Weights of a small mixture-of-experts language model, trained from scratch on English Wikipedia.
Size: 9 layers, vocabulary 27622, 51.7M parameters.
Experts: 176 squared ReLU neurons an expert, 2 picks a token, a sigmoid router.
Training: a variant of Adam for the experts, 246M tokens, 10644 steps.
Below are experts of layer 2 (counted from 0) of a mixture-of-experts language model. Rows are named router (the router's row for the expert), up (a neuron's input weights, with its number) and show model dimensions 0-63. Each number is 128 + 24 x the weight over its row's rms, rounded and kept within 0 to 255. Numbers have three digits each.
After each expert's rows: "gets" lists some tokens that make up at least twice as much of what it gets as of all text. This comes from a sample of Wikipedia text that the model never trained on. Tokens count by the router's weight.

# expert 7
router:141152121112159122098104095130130107153124143129143119169145153130110134103118114113115104140154137156139139100125083155128122218069088117118157124125134155100122124129128130090117159122147156
up15:128117130136099127131128096146151156089123142126154125123140153155103132071110085158127093112099139158081157082143139150122148110113125104125091100140142114127108088110119116104143147115121120
up16:121124107151103173181152091118122154110100121113141113081125134128153123096106042141162120135108119149109121100152146162161117148147124089112152149154149109108142138109106104126121126162140149
up17:067150148134161142162124094115135122141069097090133103148122151131086116117136135151134108133138106127150109149095147165131103151118122101093164118127183116110077138140113162132146136117141175
up18:100141097131196145141169114170144143184119182109181115131152124155126130115116125152148103133120142163105107092144168153172119147074104092114133130167160152119107121134103107123114189148166136
up19:104119132142127100139140118134124117150118100123172124124153106176123132123129116140144100098097129128082129105165134167142113153116095135082136129124155154087101071137059136133112145141149139
up20:131090131123162160120145085186156147154106101132157118103161156147136141123117117142151126110106160127141136109153133124109128163119125155115151094152137152134097110112110123128139149109150148
up21:128137108128115155134120148108157141150152132127170098191166137130129125088098104170114134124068138155100153151142163139156120114119101132092147118107152110116120129116147116088105135130144178
up22:106120083114106151168134116172193171148096141096161104152133118179105112099135133193133096133117106175118144116164147143157113137120116086096144132125158143124128155126146119130119098140128152
up23:111173109096134104157103110160130142132095129094136092139111123174114132090115136141149117105102163122115165134146145140176097158123129092093129122113160114093112123132124123106098155167137136
gets: " a", " the", " in", "'s", " of", " an"

# expert 22
router:122136110120153111116124114132124142151093119136146087162132111148093102099110100111137126129141117155084160120127124131145153154098082110086148131087177134151075119108071112148111169166155129
up0:130088094118158135148138105108103143102160142125152118139147121131094119110084107142140081138090155133109104120123168159167125159088133125125139139135122092120141106149104113110118115138143134
up1:115112108176123105134119123169092171141135116098132114185122116151109204131122101131127093132103156118139126133181149165148118112116159094086166112109162160092129116155089131119115122124149140
up2:120120116140122135144101120099114141138119110091168138143156136153155150142117134151154101152139107129150146105091153163149128133099091087134122130156143142125150178129087150118109156201164159
up3:151120120121143104123113100118172164136119143120160098167147137180077123112076094151149075107095168160100114122146137158142102142113115118141190103145129128093129125159125134148109119139132151
up4:110156112140124122126102139138138119174148113124151148138138156146116109157109130156145088127125111138126111099154132146131123137143152124097174085129133109082086123116115131151056132108151133
up5:115116129144102153139108139134133149130125111143163096130134117181106125126085096145159104149111153124135103107135119149148116159110143109145151099152131146113113063131117115149116117098147134
up6:104147100130121116139146097119139122152121127146161125140148155152119114127077121160157070099082128149079147073161159139132108122114123115114139084164134117116107082164123134148096141158120133
up7:127119112144100093143130110117134145120140107133176110157142115151113130133108109179141107154152145123154115101129117132174111164113147140089156110166144143108169080122172104117070132140115134
up8:114105111114145154152143118160130120137126113085141131132143151146114125164118125149163090167119148168085130137158136179129100155150142136119154084150158152124159105161109137110082139116141184
gets: "9", "0", "2", "1", "8", "3"

# expert 1
router:147156103097108131143105090102141115184101158126158107114124170154084120103056094065134092081128133169116130115138158160131117112132135117117127114116111158120123111131151099140097174124150132
up15:148137131131127128109137124130144137101128139099083119107159084146104108144172120135159137118119087148094167169117089133146108130141139078105124141103128154117117158098133105112154133094127143
up16:140101131123134167167118071173146162144121083129154132145140149122113155106086112192160130133088140152126108144127181130138103159082086110095153134124152120123110112138103120112099161119116159
up17:140124111147123117112152101110130134151127140151120146150103173126141135114104105113108156133134107112128105115162117135104104165131142136126114092113109149128137104143126148084133112156187103
up18:127128124127131133122152072162118180133096101155119128123132139136103144105114113150134088178106148120089140098125132113152099128098131105117154136145126160145118117122105094084133161135144199
up19:165149122113097153160108095154120153115116137121126139142143134142105135083090098141141129116126131170096131125151140149137127150125089120114131136117154131111105089152091139120098140133186139
up20:109125101137117131124117087146163143119103108145121150151141116159109137115130100173132141127138135144108162124122135149159098139143086108103152146136157090122069087144120095105106115106155146
up21:136108121134177092135096103141134103164106113121122139153148167149103134129125099135145085152145142134084093121116108156157095162112114132112154121137168149099127130122092117116091114142186130
up22:089148136133120140153122082151146152131110117115141135135157154137124104110125155162162108171095140095114120128132114147145094164125100135093136133153145145121115105112102162088128124128131143
up23:122143119097094119135126106159126158157107109114126095145151147152120127123112118163154111105113149134133138141158148172175106129109130115103152138167133138127075115158092139117114133090156143
gets: " (", " \"", " and", "-", "|", "."

# expert 2
router:109103134147139098117152074108130135130124130102152120126176170149110127123108102134162096098118139108111129110120119140112128130115135152130133158143172125137127089157128117114140142142121154
up15:139126106120134115125119092149131131172065122135117151145142135162082119126096120131142116114126140145103148144129161135143119137141125129122137135141143131120088082151130101126092137144143122
up16:117125109130123109150106102158123149148090118121153111135141118147119103127130135131158117138133165141104125153149138191144098163120109106114146106126140148081082118142103089094111130117180156
up17:142160116109123125165155095128128180112086124126151127139185153152083155086113129167170097131107140136136083124089104124161092153100128096084139106141125150102106125102108090144075142126153139
up18:113166113116133133130132099140104163127099111128143103159143119097154158100126127133169138107136155141093105107140136158169092166098134137088136110129133164113094146153090065135111135165154091
up19:144130098129100114126114078155155146160125127125153108165152121144095109113148108169129137162112131148093105118141140162145136120132111120131149114142116132111107116119078119085083166165182138
up20:128136074141126114143121119126115140134087107122104118162131140105129138137101138125134121155141106129092118097137123158157064135091137143113124103173168151126114101138107117136095137196171157
up21:144164124106118131120104116144129166143120089099153097154100128097138156091110124159141129133111132142113157112146147164165111149129118093098178098111132163074095115139089129095067133118130140
up22:061119128098150135115105098144180149143091076110152162143122111192150141116108131168159118145105128124125127134150097144147100143124149118108153110131158148071124087149123120141116133156175143
up23:142134104098140107140097108145146133124112130119144127132110135149101154088126123140147104121120155155098105148160143179156114143105124098125168103162141150096135136088103092136075153126174134
gets: "–", ".", "/", "-", " June", " September"

# expert 6
router:123113094129135096111113113134100111142109162149154113155092129125128104114134109119081107154158156170123086087092153094139103151098117126110120130131126168127121123125123088152169137138127160
up15:119141124100144149121149113109125147148140180176122091112130138117105092132118168141125153164112115083116136125113125135148139139148141132104102157114139154167150131147087134137087096146135155
up16:133137136085110153160148081132111147127131110107138120213131112126099149105127124140137121093093118143131208122159102152164102133143127131108141140150196134080115155128107119135100147136156143
up17:104177084114126125140111108154144144146114106105149096141152132155112132108127151147132098130130130126123118136141103136139115172150117110099156133137161141093098077146108132120102151129166159
up18:120121111140159140148120117143118134119138101157166122135122162093086127114139154147120104112100135127101102164162122169128098115100131127094155176143136122099110106151105126106064141134151135
up19:151116138165161132100138074117172171127138115134177059125155112118093162149081158165151091094127112109117158140161113156135126129140106116146161111133117107102101092095130131117126155114123132
up20:105125114137141116110121095133140145135119133137143130119184159161107153146118094127150120100097128113115125148135080199139136135109109114121166147116176136135134090106069132135088164148146102
up21:126116129118143106106145115125158137176108120103165143113147131114126114071146137162131123102119128118123157139140136161147137155123131119101172140142116107123078102114131103059128151116171145
up22:129118131120121131133126089131154137158111093149138125103127149128070139087116152125169081126134167173104127149143140170135131166142107091116147151167091134132115079145116112112105176134191164
up23:097165107156146133190148090142102142131132135055143128124140144144071133076106138163144118130110116136101137145123101156171127133108095153107124112172146114106087121138115129122092156174124157
gets: " |", "|", ":", ";", "==", "="

# expert 27
router:136129093098150119088105079136144136185112144109144116171124112113079156120135134099128134115147146147109125130142146124129095141135087118109122143126131163117100116126126115127102181146130114
up15:111130104152126113153143085154124156103113119129125117148155152155134162097107092124142102133101163154091131103141125134125117144149121142154131072174130111086111116128107124095112131144114161
up16:115129128142112085151167117151133100093123115118149075121144151168099146112125123178160129138110156108121142125145183146121123136093119140129164139151169130089115121130092110107152166164133147
up17:112123123117126129133132121143092154134104083107127104168146142117124157132098137177162098142090110124132123122104132164147094124092103126112150118152167133119128085127126069086127163156143136
up18:110129122129117105128146138159157125121090108132159094196178111146069129077119100150144109131127151151103075155102144150146134161125108154083132149138154148105078123156117097086136139108121152
up19:116111131122098099134093115144145121144087126141151126126128116182147130137107088147137107133124122151126159117115108139143098139072126114123170107133171153087092122107089087122096174112158146
up20:144131112099074150157113113162125111132113125155125149127184149151102134147126155141123121097080105159127144100147113176115148110134119151141096118135122154117148104119146093103087147143134143
up21:167089108107099089131151151106150104160124121142142084136141129140106153120098115120109099151136097123098119105143146152148137144135134114093106152169118108113116135125066120131097152129142151
up22:107157095158133086131152109137124109119119144137136138141113146150101117046096109149161122110143119140135125099107170159160133136097149152090132139134124146108132097136077070099104154153095163
up23:108148125133128109152117123132098135123134113123169144154156149145135134137116139145110084169140149132085141102120129155132139143140120117119131122181158171098115113169114088093117138120140131
gets: "1", "2", "3", "4", "5", "6"

# expert 21
router:108124130086179086128150126145105119145069162140132122135139183139110141101122118104159114113133154180101157110144150157097116174114087114086145131144148162098076147132123134120129151158143134
up0:100130126110137112132123104154139139158132110090176138118104125136156121147156120155130147112108134143111132141109182131176141130110104132095131124117159150122118093143124084087133136153173126
up1:148113132147094106140109048110154123157117097126165165119128138147107158130105131161122104131127150148115156120157104136160086151111076103111151114137083165120078103124141107118117188162137141
up2:110149134122139117177096126154105134173166113127178047124138114129085155121142150135191151107125129146114108135138149121141151144117114128081118108125153152109088090122111122110112129164159150
up3:161116116090110116116131083128135112145127109124156136176121148140129109131108105145116151136081141131124115095143140156131102150099125141099105084141132137159130112154098159117131138172163150
up4:111113135123102121141149089142134128156121122141132102136168141135125133092116091140145128161134168123065104138098115125141158141086126133097144117144118155121127082114142118122101148130142139
up5:120165121140092131158119095146149129137115133105136102162116105125106102105119121155163114123120115149086100140104147151158139111116136129122161123162116162125122114137108112107107144113157113
up6:142141174095072160148098127151120125142119131093112142123157149104141099150127120108099133109094164085126149150150138120167141094134168160150111124157112111134105152115117105141108143114165123
up7:103102106091125128121127105153119105133143132129142115114127125157110146098123159146160103121139141152101124097128141128130110179111117117151169091198168116053122105123101102086124160171148134
up8:145149130109089118141099086144133165156123117108152113181123114124132111099087104138165114116109139150116115119125111160174147171112127124152168083127142122116109102124097081123131178133177135
gets: " the", " The", " his", " a", "The", " he"

# expert 14
router:124156127162141101084153086150139123128113141146151125128144099167107149112114114178149114142129107146077116097142137182122108188103104133129168147176176148115144128174080085086149105129153096
up0:104111135137160124201165090145135136138094126129163112135116148130111109124129135170115108095123135148080106106135152125182154102144124051114127127147126140112134076102144116151125133127157130
up1:129122117138126122150155098129103145117101110102160126117147119101092145095107145129153146113114124185116141134113113146155103140102129094115107120140150148119086120104100095107094157124158144
up2:137081152128120127112129123128115119126135132099111100139172095154114103132105133174161140147129112127114074140140137145121166136101121092133119191108184185077121115148150126133148106110130144
up3:132154121107108147140083114117130154113114112115149123119113166153146131080089085154146125122123162142146127108154112150137135135105125151096170136153119146110099112135116124075137150153163139
up4:141162146109146132167111119136101131160111109116184152150163110151092141112127133140126083139126153139123107094109132147129106123128135124105140141167107110116080076170120116145095078136175133
up5:129092138159126145116139123130176115146089116071122121178139127111115125147123159134156138126175096126102147141112071176156123193118122114127173116120148155140110160121164101112127116153114111
up6:154121091138087113158114118151135144180090137123130120144166116175141112073096108129136105138119151139123102154121154165133131159102146138131135146113114150115098078128132126104134139158186118
up7:112147114121107152174106115168148132150131154100126138118158135154114132095128128131159102121098177166137145137116137153151110173175050132128138122177158186128069128163084133108090173122152143
up8:130150126138110128140099097151128136144107143079176058123175145132104107147120129137131092165085133151134119106135126137134123146131091085124134086147092128109110143119112152102087140151129127
gets: " |", "-", " -", ":", " –", " |\n"

# expert 17
router:109154102129161119112123107147151115112133127145122150140159111155088107150131131176125077144119136114102091100119113150100109152103117143136141125148148135109136138120124088138123113141120141
up15:166130080144178125126128084133134144115100059145150093099105138152149148120114106142137094111131141158104181093137121153151123150155096122094132104139120150119121124142082117114120154126141146
up16:155142099115147122145102089159138145192106120100127101172150112124139151079140108168121121126099124145134139150130161127175118119129103093091143127152131136095071117143136099097099149132151137
up17:139119124109130104148155096178127130132126125127136107122163118138108127073117083123128125130110154167122121123110133139149121157123126119115162152147162137089087125115083125123126167145181159
up18:150100087130117166166135108162138158098114124130166118105161144165099114103134086159151129099090120155123098068149136136142100157130136100091153160097156110118103133112118099112117161139153164
up19:128125130109134124130133090141121153152130097091186093139163114119141164085089108147136128119144161135084159137108118171168126097111106105101133152132171143050083121138106070103084143128132160
up20:114093098128140126128145125137137148165127144116167096149133114145119152077101105122149133109133155172106115122127146135163110155109135094086130131135138165099077108128108113117119155119156159
up21:135141113175179083136180131120139125095092178143117146088112138132140086136133135085145093113142115125124144101093134141126155106130134129119106148182154151159129148139107133147150114161142116
up22:124110143104136130121107051132108140192107153122156128124131121154108140114109110162179114116130130113116129142129110159154084143118106107104124153159137141145137116132119133145104129139099116
up23:143107088110125148160115114139165171131123133088149114136170118158123116084100087152138105106123144151131141160130105148143137134118086133103186129159153171103081162123108112107090164141135135
gets: ",", ":", ";", " –", " -", "),"

# expert 20
router:119153094125128109119115094134123102120102136110128129139145115135164166141105139134127067126084103163147161099121143182148128129117127119118127109177153116130119139151102108115084158159123120
up15:114095134142152110160129131097109118122157124118121160126108160116120125160133099138160132105091140111143111113168174147124119165092097155111133111159157165131142102136113128157120091126112134
up16:098115148129116129128151101098109124095121166143123109089104106128092103121131148110116094070106151084132162146127132166156147139114150152124114112108146109137138131138132110153093122125133175
up17:090128171161104111157103115180101121133143094106109153100146130139145123100107065142096098099127139113143087116151133119135103121164129171108135094136160103133114110140136121099140156150146139
up18:104153118119143108110157134094113127109141156097103140098132123136126114086134131096118139135147150152145102141102122144108082152144154130131121112069146101132138118134122091138106121140191144
up19:129116148128095099119164095162155171138102164125139126075120174166117116107134095147153091136107141152084129113119089136143120168140127102106136099112146124104100110152147110122126121116125130
up20:111113134114122142139108083162106130163120105101142158134152128125096098144110119099099096108090156097140143145156106133142146136148144179113119088109140109138122134122128138120074150154159149
up21:121123184169107114131104119127112114120158117121149121121118139161117130168116109128119100151092145129139129083102135059129146097150130139117168167170156106161138106098141099118178133132103132
up22:107120107144117086111113095145161141123074142098171122148123173155096128119090107169123125120137138140116108116137149088160113159104112107111135131110140176113121108181116099092116136123158140
up23:130125160134140105172149088136146154131148122146159098169119165160070153119118076172139145126144121099110099126127119130120109158136137115102156128085155145095091103115082131098140118128123134
gets: "-", "\n", " was", " is", ")\n", "\n\n"

# expert 24
router:129158109145140116134170081105155135144100127164139123133112120098139129092134171152165166109122136145114130164152143127168129158117118145132122075172148136094115167133126124149093142136133164
up15:139122131090119110136129116173124169102109155135134150142140140162118154127141100096117101146092147155122157120172110141146138161121101081100182141165128172076122052164082098112094165116145176
up16:179117093168131144142126110185146103093095136092118089109087127127118116121090111113098090088146126156156093125113134154151122147136130150115184118119102111145073114119133120144091172138140123
up17:151145134116127130135124130168105140158102107110144103133173126147139170098105109136152116159116116148127116091143119152152103131137139105099115116118168143103105089150103127106103147112141161
up18:112133113150109136106136126127102137131102125128117129129105110137130142135135134145126137142119127108152122130118148116180107115147130109123105092160109148118106118111139135124095150149107137
up19:167083146146118126141102105160168147127157116133153125110141129171094149162088095128126122136127162150127110100140121161153111137092121107100142114116122157100124121149165096112133144140177118
up20:140118108129116119136138111165154169153099148130140125113143133122129145102103112102157107169093131125126114119102112131126122129085112104078142121120181122139116107148110122135105162109149153
up21:134122097135139106155115107134117131116121154120136103120140134143092154128088107151149129119105180155123105090156142154146107110115119101086143131144139155024097083130095096089103143128172154
up22:180143130134104128120133137121142146154136101143125148159113137098132149114150141143140107137127138167157138152146137117120137129107124178151117124148098088094167160170135139124081146164110130
up23:092113119118111134137121104153158161143114122095127145147159141191100130137132095128157080124098159158107097094131155169145111125091116090122125120105156133108108120126091124133121133116172126
gets: ")", "\"", ".", "0", " ", "1"

# expert 19
router:100130138134149122080120053091131114126148161142136113135104104094116162102146094161164146102134126105099146110125155142153123166117116137084127135129160117116102107100088118063120117150154140
up15:140133140143101157110136110151142180115152120136155121107129117117126070118097110134154128153118176149112121100117127131139142152124104107136118130147128132130127123151142142142104155144164167
up16:103145128143134114180166151139139121112081161129105179119137108118150082095126139130112135130153145127142089127104172123117135087149179137110135156107144119082112093137077120103181118125124136
up17:147126116100116133171168131150130145141104094164116108113124133161129114086107138143138110132108174151100142135177139191150107123141161145085117157105094113115114112102143140114090126169169136
up18:154151104125162161123117102125107150140120105122118135138119134134147122107148100107134077128079177127091133127113172116138115130113137095104133116134138148133087093120137072096156145122147140
up19:151120161159103112173117046140108109210156115099125169101113147161088135117141129130085108115138121155110150137118137117110114144113130092144097141122106134127093131126166116167125122109129165
up20:108120121114094154141142075113144158164133167144159118128165089120080101157116147163126150129116171128109131100126141124129120164110137119125125136107122196133153110163085101155114098131129174
up21:149138090100113100119148101158109140131123120102150094114158109116136135111090101115168121130146188123132142116128119123126120199117112131093147122144127149164102122137124113114115162128168150
up22:126127127136141119134112074160133114150118137150145103148137118184160167074113109151149095172080128186112098120097154176168164133104126127110171127140155155128104096131152110127101165137144130
up23:157105126111116144146114122164111140132110127126142120119135124108112105113091115130155094164107143123138144124126124133181142116125121144120129117159134130109105086123162112117136142137169129
gets: " of", " in", " to", " for", " by", " on"

# expert 8
router:150088153140163120100141105126112140107150137129131131139139136122069140111126102110125092120097122162153149127136139133148118174108125112107178116113120181141108122110132070115133165136130148
up15:120157122104127110130094095146124111134131122120167123102152200134119176129109120108163104126138141146124128124147168122146118132115122120090114153124158139136120113132115138104084161204131128
up16:126108131112099164140084128132128143123119114112129106126120117116167129096160139098100121138116130098144149135186136137148105123116141116131123103108125097084057054106136181104098107123133107
up17:122088114136142115119136100155132124131101143132139129138132136132094102132123078141121115152146150151126114130139161130126114116127093149129130150169166147106111102118107123086098154133134121
up18:131181130095153124136143142111114129132161157124119116153109090116131145077126151168119143176116112130146097068117127117194150111154119086139154155120124114131157138157089135171118139158164068
up19:135130116155093104135108088135144112142110112111161123148126154164113175124091096153143135118096130154103123129101141138158125123122146099110144145135166149088078103127112116084115114150140152
up20:123146086106139142135089088144132152128115123108134115182168129169113136138102099147138098088136145179092119131139161144168145153115101088118140148172128161093100106158115075107093120163152131
up21:132102097123083097099090119152119151143109128110174175151127155179137117103090091120153077151101131130123112124118118096120113109124106088065101112123101125148100119134121116119098142188119143
up22:146137091115143110122116081142131130148126135095165128124140128145136131116137124144138099160097146131104129127101112129159122155117090090117111144140147149105106086131140092092110158136131147
up23:119137103130129094140109053158147083134129145104156160153135152153117172122115104124178100146171119157095120116147138163124154191138123100129095115156133132129121119108146115113118173147106157
gets: " |\n", " de", " \"", " a", "born", " he"

# expert 15
router:133130106117149113124136110137151127143096108125146087150146153127104171121098128108154126148131172182118137139134124133107080157107104141132179116158168128124123140145118101093124189122158140
up0:138116120105162141141135133173110142160133113107133095122143161175135127138145064145158125161145119150081158159147154112180135102138120131119124162142173144166099107126150101123129140139181114
up1:136136128141122121094144090161085161132143099109123117174141112139095103107099087138151123148137113131098108121120122167121129134123126104116165104112106172117129120115143123144091124125146135
up2:101102161086121088133078097100077130132085105130140138114147122142077122128111092138111085105130169135112133113123113163158139148103121107099139109133161147119110118150102106128154140132149121
up3:112130157119127116100115117150104102135110118100116124149147134099113114148119110176114135131091139144131164114123152123143185085168137136109137142172126168136144139147132148140147115088134121
up4:150080120141109137139123094138132147141122137138133177139097144162140120088138122151136129137143135156119096120140104132185150140151090102101137175127147139072094135094115136130110162164130158
up5:153071101101145099133154151113128114100167116092120130125138128150093116119147101150113127132142134105102128131101088135145118096131141068103191137128133173096141150147084076113096105149130167
up6:164149114134135109139127109125100156154145122122166126164111090128104154113120102188105118162135143127123121097139119133145161119111119113110158157142111139113098110095135147104104130170129151
up7:117102121135133110156133113146156131171132126099165139163123132141095139119091072158092126096140134129117152132105139150204137138131083096113141166127129139111110093082140100145148134121146150
up8:148127094120182103175098100138120150135107145115126136133121094172114151117135091177110112114097113116109107101087117143155144122134154106133142133118156126154118118155098104124147128102137127
gets: ".", ".\n\n", " The", ").", " In", " He"

# expert 0
router:103108119103160113104127121121132130132126147102142097119140117132135150081115119120185144138111124154100138145129104153119129117116111157128126146127135161097094087128128106124137151108160145
up15:151175116098122144160088076140136141168126130148169115194124119151084169086138134102116110148112139143104132091122160143155108179115121113099162148137152180107089105116079141120112145124157151
up16:176144121100121074131125117157172120179110105165129100146115158141099110105152129125118110126112149138127129150154127133182114119106131107086178113148142147103115105128128109100092143133143166
up17:123157075141098127173127137113118148164117142122173135124129144132097157097144129142113073122145117165121117108124163141143113145127121073124148084154155137116133122134132083133112119145183174
up18:090122082096138121148141114179172149148114113124153147118155111137105148085129092165128132146114166166145145110135149170141098134134108129097124125117134144079106129166127122105088122096130106
up19:142116109126120152162132108169169185165094103123177146128172132130127126134144109123082111143089164127128148118113098151108128130108108069146125132160124132134149072111092128138115103104108152
up20:133123124130119100133141141160138124179115112173147111125154146146128146049125094144132076134126136156094134139125153162166127108120120121141132113137180118093083145122107136095122143138137174
up21:113164113148139122109125086147112128172102143131104115113161110115112117084143118128143106123100157145137110142161143092141088184135062131128148106108133121106107128132089128092152100110126175
up22:162170120120143116153137084146112124159080107113153135115157152130080162096108125115130116104131127147121132074130148149112132132079135107135142112144156119106102114142075091093088141140150160
up23:157128124122118121121131067185157148154095136128198126131138141153113092108130101136107128119123118145092094097107151165171137190102144129092162109125163119097129079148110112125087149103158136
gets: " ", " $", " back", " himself", " '", " approximately"

# expert 13
router:152135132170139114105117091099088121152141139136158122127160137139093165068060105107144100124124146167073118097167111165146127127134130135118126149125167132125069121134142096110126127113113131
up15:114131133090098123120124114120104136126142134112177109183147139170147129084098100141141138082128143118159138125144132125124117149138126161154099102133133132132147116138134125113124126118187107
up16:138129123112132139108148105102111123154152167156104101131091115117081122140098143133131137148131147176143121080159154151171106103120167113137097101143159159151160148186090136140111108122105130
up17:112132088121100139141126075158148162134105121112116112135175091133067127106122132171145111115110156112108106144101137169141111152114148091115147062149181144116115123156093149108123114125147149
up18:126145147109129142159143088139109181175129136151162109128143131158115162120099097151169089110153113143066124118156131160161110165155113099118144110140145197112095112130111107121123145131128171
up19:128125141156143099117152100124133148154097123124147085106120120150147146128108108143149118146142159173146132103111138146161107142123127115107168116130136125109109123159115124126105164142159147
up20:183093149134116135129135097152141156153096114105101111139140100129117129130106142175111147105109120133072126122148126173135136132116120120116099111152116093101099071110140130120100113102110101
up21:127137127121118125110137090144166137139128149139163097118137136155072147128144095160192095135156139149129086109158145145144121174100115131130145113128176131093102114172109096100125159139145094
up22:120108121132120145141122113165149125176114159133141146154156123158092130116129091158147096114152147153103114111125121105128120119151128104098129124151150181071084116193091086123110174144135138
up23:106095098134121104140139099154146160151149091117121095128126120167085135113113117141143099146072133151134125123124132129132092138104111126134166103129134121135088127167135116118128171130148161
gets: " that", " with", " to", " as", " which", " who"

# expert 25
router:130146114118149113157144099117118135143114159146197130120140183126166135106106136148121105099124122149142155134102104122144132128063120106118124086166121172123096135110118119133123136098139149
up0:158149113117151132137106105160124121123108094089115144169127147165119135087117114159180126157115169108148095097105107179165113179087094117109176151127152158114122146154141119118139167115140124
up1:141101140115132134143111142102147134122147116118093133120120129103097127113140133134147054129095105187109128155112113170157118190127116148093155116151134134107134127142175097149097117186132133
up2:097135118132131135153104102130131118132129156115161151142153160161114141100110109158177077133080119165091137129134151188129113156129111114105134142144142119139122088144095107156092173145150167
up3:106118101117119141098137101170139142112070120138139124134161091178092135124100115135171121138139123146093106123157147184156104173126081131120155137155172118121102115147103119123123132129128142
up4:174063092105182134130124113152133187111123144105161139090131142140094113120152106135123127136122130128113110110111147114158124138090123155097153109089152106066133093106111113078096124133174185
up5:144148080121112102124159135125186130136127151135096150112095112148136152126172115136141145110158117117132136121084124145099111109139169117125164175101147123097127100117085151053125116142183141
up6:124073130118145115178121114166140144185093113091124142155158146109094111128132101136145087111129127140093120140164147132150085149091110145123107159127132105127134130115137075118109166131171154
up7:149131096120123152159094097160161134133124132141160124151146119156090158139117110111137109123101135159085125114113161120170090125129112118097147121146152156130114104140112111133146192142171144
up8:104147099129099155129119097166170157130142112112092124122176129156136144119120102134152120157138114139109137137145163140164107152155151146122114141132129136082108066133110073097092146130133143
gets: "0", "1", "8", "6", "9", "7"

# expert 5
router:106167135123168117123113088130123127139127131147114138163136112107078141077115119124134127129132164120109147144138118126101107164111076176107139171183157138113070107084130118108102142112127134
up0:135132128124111138155142128129152147152095120095129138168154129119117128132094090140169073143103117151139151114155151152134113129122134136105119113158152145110105142130098129111153182097154136
up1:144123092156120114139094120143157133144115106138174133137150135154139131116092091135144092113127165152119100106119127145156137158141124109096154098126167115100105087141078089121121157115165158
up2:136139120122151152132115113138163141125106125072122116163161167142146129172102110153114137156127126122120135090115158161140112129120117125118147106141144135121131138135108130109149165206154144
up3:115154090124147117128141110132114124137088133139148130154165148130129151072128105162135116119089124117080162129140124157158120126121137113091153123150158172132097119136090092148093142123144123
up4:076134132152110127152139081106107123086153129127134126132141103102091140115114134160160122113118137106127163135145128152131113106099058106140120132120214146135140166102119068130132095092119138
up5:122128111140122132139123122131127137131100127125162116144158159152106118146086096114126098103089114160096086112125132138167101127144152110116131108153142114075128122140135075141127163163123168
up6:122120111118114114102125105117124122118107135100155111126154128125113124127093114136146080113135145144107124096159169148176107118131126145127175100127150155128105138178094115125077139131177160
up7:147130135122100135137116095137127120170109144109187141138147129135104162108101131157154130091083104149133159134139115126121110144093081112157108140165110135115154118105100140121116154147140111
up8:137122103107136140132112098130147132131094118094151116114150152148172101093121099135146076153070120141127129088149124166160129116134136111110143117117121137143105094167111131108108119173158147
gets: "0", "5", "3", "4", "2", "6"

# expert 11
router:147122097121142138145097117146169127167105137114160117117154126155118123150116113167110071149148151156108068114125136158154134125148137140124173102151128146166127123122129069166087148115126111
up0:142118080137147119140111087163106170120145117108171108152127152124089136142148178108182083176109156168111132138160089111170122155078119088105142125140124096100084116146110130101107118146096131
up1:088109134142112127139135121107130162148144130166126143112130157144125123115135141078104111102093192099127149098144152154147125113084141127116118129136118146123129136141107148114147171116084135
up2:144160127125110120139145108116125140149124147105162120146146115147084097114152147094177112136145158109140151159136133147192117129116093102105149111147143128116090080142128151109101119162163151
up3:136158157113115168135120118138138130142116097088118130104157141119139125131151148159164102138132084133083128140140134181125125123140154064112150098152149111121140123157130122110117087112130128
up4:166115149109122120123146138153122162146103110111164076139147133137149129118122121107164121154108128173100160152122117157141135120125111135123147135111106154082099127131092143113106148170158187
up5:168111170168119111096131105120133146149161126088088114124136148138175096131088179095119118079079091115072139105156134146105128096128128101091160105139115099143129127143127136068170117122141137
up6:107143099111137128157147106126169135120125137131091149128128079164120118136117141184176151154136130139131128165097153164138130130152129149117160136098186112097140143112102115097160126095133142
up7:092132158175144050104173076099098132162152134135132097150142075131139111116135157109132140113114127136096153170138136172123059133115135123139123152131123099122139100128131137122151114107149147
up8:131175101126166068143169097145125143190109131130147131155128154155076109121126128114123121124119140126112159097107125151162111176111142092144178119135160156129114101116104154108129183156121131
gets: ",", " and", " the", " or", ";", " &"